{
  "num_hidden_layers": 12,
  "n_experts": 16,
  "batch_tokens": [16384, 32768]
}
Below are experts of layer 4 (counted from 0) of a mixture-of-experts language model. Rows are named router (the router's row for the expert) and show model dimensions 0-95. Each number is 200 + 40 x the weight over its row's rms, rounded and kept within 0 to 999.
After each expert's rows: "gets" lists some tokens that make up at least twice as much of what it gets as of all text. This comes from a sample of Wikipedia text that the model never trained on. Tokens count by the router's weight.

# expert 8
router,191,233,247,202,282,196,174,194,173,214,195,162,215,207,237,195,179,162,141,199,175,166,200,158,192,178,279,337,186,250,150,186,299,191,233,226,239,198,215,192,268,246,151,153,180,218,201,200,128,223,209,239,122,215,219,158,184,243,279,225,243,229,172,276,182,128,273,245,195,157,229,197,234,201,146,173,239,219,230,175,205,282,199,232,180,198,222,203,210,164,196,211,232,240,251,218
gets: ",", " (", ":", "s", ".", " \""

# expert 1
router,231,174,229,162,177,217,179,136,188,203,163,198,190,203,228,228,212,169,97,262,194,182,246,247,265,198,224,273,296,275,200,225,220,187,238,153,208,271,212,186,226,210,248,139,235,183,202,220,240,164,186,204,152,184,170,206,167,263,246,270,204,210,142,254,162,140,189,196,255,176,207,205,217,172,196,109,221,208,204,99,209,230,215,227,142,171,206,177,228,202,201,170,315,170,202,217
gets: " of", " in", " to", " for", " the", " by"

# expert 2
router,165,186,197,189,260,215,174,196,198,179,179,195,195,165,184,201,221,214,124,247,155,163,202,152,325,181,198,287,218,175,146,213,149,151,135,268,196,205,199,160,233,230,273,201,175,245,202,222,194,196,166,239,131,212,250,199,176,191,246,277,211,219,193,159,194,155,191,177,224,80,200,240,213,129,201,184,233,202,236,190,156,214,196,186,238,155,143,139,243,202,186,176,256,197,103,233
gets: " the", "|", "-", " a", " The", "=="

# expert 4
router,221,225,195,215,197,224,175,186,169,166,176,212,183,229,132,169,226,122,160,173,164,133,224,128,243,233,252,238,264,234,187,199,189,195,247,206,251,188,228,188,255,198,216,146,194,201,203,262,167,242,198,142,162,193,227,233,231,270,233,203,220,217,191,163,93,153,162,229,182,160,212,200,228,170,189,110,196,264,227,187,176,276,249,170,193,165,124,241,225,268,134,118,271,219,187,190
gets: ".", "\n", " |\n", ".\n\n", "\n\n", "es"

# expert 6
router,174,179,202,241,231,304,168,236,151,204,204,137,140,215,197,214,271,170,162,196,204,131,219,194,278,169,187,288,190,226,163,185,165,153,195,192,153,243,242,204,217,164,196,168,203,211,270,228,189,244,205,204,115,123,199,174,97,207,180,276,272,207,190,264,262,172,226,182,152,143,228,234,173,179,206,217,187,174,161,169,226,207,249,181,199,157,257,201,224,260,215,179,258,230,190,176
gets: " P", " S", " R", " B", " C", " L"

# expert 12
router,226,160,198,195,194,237,148,166,298,191,284,247,211,195,279,214,197,131,152,195,164,163,233,189,250,206,228,227,213,230,140,276,261,134,265,202,171,239,207,203,236,205,213,143,266,252,220,282,231,266,199,222,150,200,189,196,206,253,245,195,250,226,114,208,195,157,237,135,229,137,220,215,240,153,179,162,225,227,247,163,178,253,196,187,202,162,183,175,231,174,195,130,223,193,182,178
gets: "1", "0", "2", "9", "3", "4"

# expert 13
router,192,127,204,123,222,173,96,166,171,221,187,169,251,209,214,219,211,195,134,252,178,210,237,176,201,232,248,266,219,199,191,191,168,196,233,220,210,197,222,225,240,238,221,134,226,244,177,166,149,162,138,184,202,186,183,197,183,211,223,184,259,253,138,236,179,157,173,199,252,152,219,320,216,196,249,196,210,282,183,168,233,304,178,224,184,219,167,135,272,226,243,186,232,263,158,164
gets: " ", "-", "ing", "ed", "'s", "er"

# expert 10
router,223,181,264,169,202,207,223,187,291,212,229,165,217,220,214,183,245,141,163,167,120,188,183,181,194,208,168,237,256,277,197,241,239,150,197,205,207,246,193,138,231,145,166,173,236,236,210,155,158,191,130,258,160,218,186,220,147,194,212,211,272,225,240,161,215,123,189,220,243,133,267,225,212,207,196,204,213,318,172,131,200,250,180,230,193,109,207,167,241,228,226,200,253,134,201,195
gets: "a", "an", "o", "on", "h", "t"

# expert 11
router,159,107,220,247,219,190,154,203,189,171,254,108,204,165,152,170,185,147,156,199,247,189,216,210,250,180,216,202,240,167,187,222,238,210,239,222,165,218,177,122,241,206,195,178,285,183,197,177,168,269,183,164,210,147,273,180,208,239,251,222,246,218,130,199,177,169,248,171,228,120,200,184,240,102,168,187,229,235,229,136,182,288,144,245,194,177,207,154,191,206,228,178,259,199,132,191
gets: " and", " was", " is", "ic", "1", " were"

# expert 15
router,209,170,190,211,221,176,210,163,193,204,214,184,173,172,126,246,195,163,119,225,149,191,149,197,230,194,222,271,196,232,152,216,215,207,208,249,212,252,127,166,285,156,269,112,128,229,229,197,215,229,139,192,135,127,228,214,178,238,207,214,234,200,127,192,202,125,249,231,236,171,267,234,236,179,168,209,245,226,221,155,194,244,218,256,133,149,193,203,261,239,217,154,271,179,193,169
gets: " |", ")", ";", "\"", " L", " H"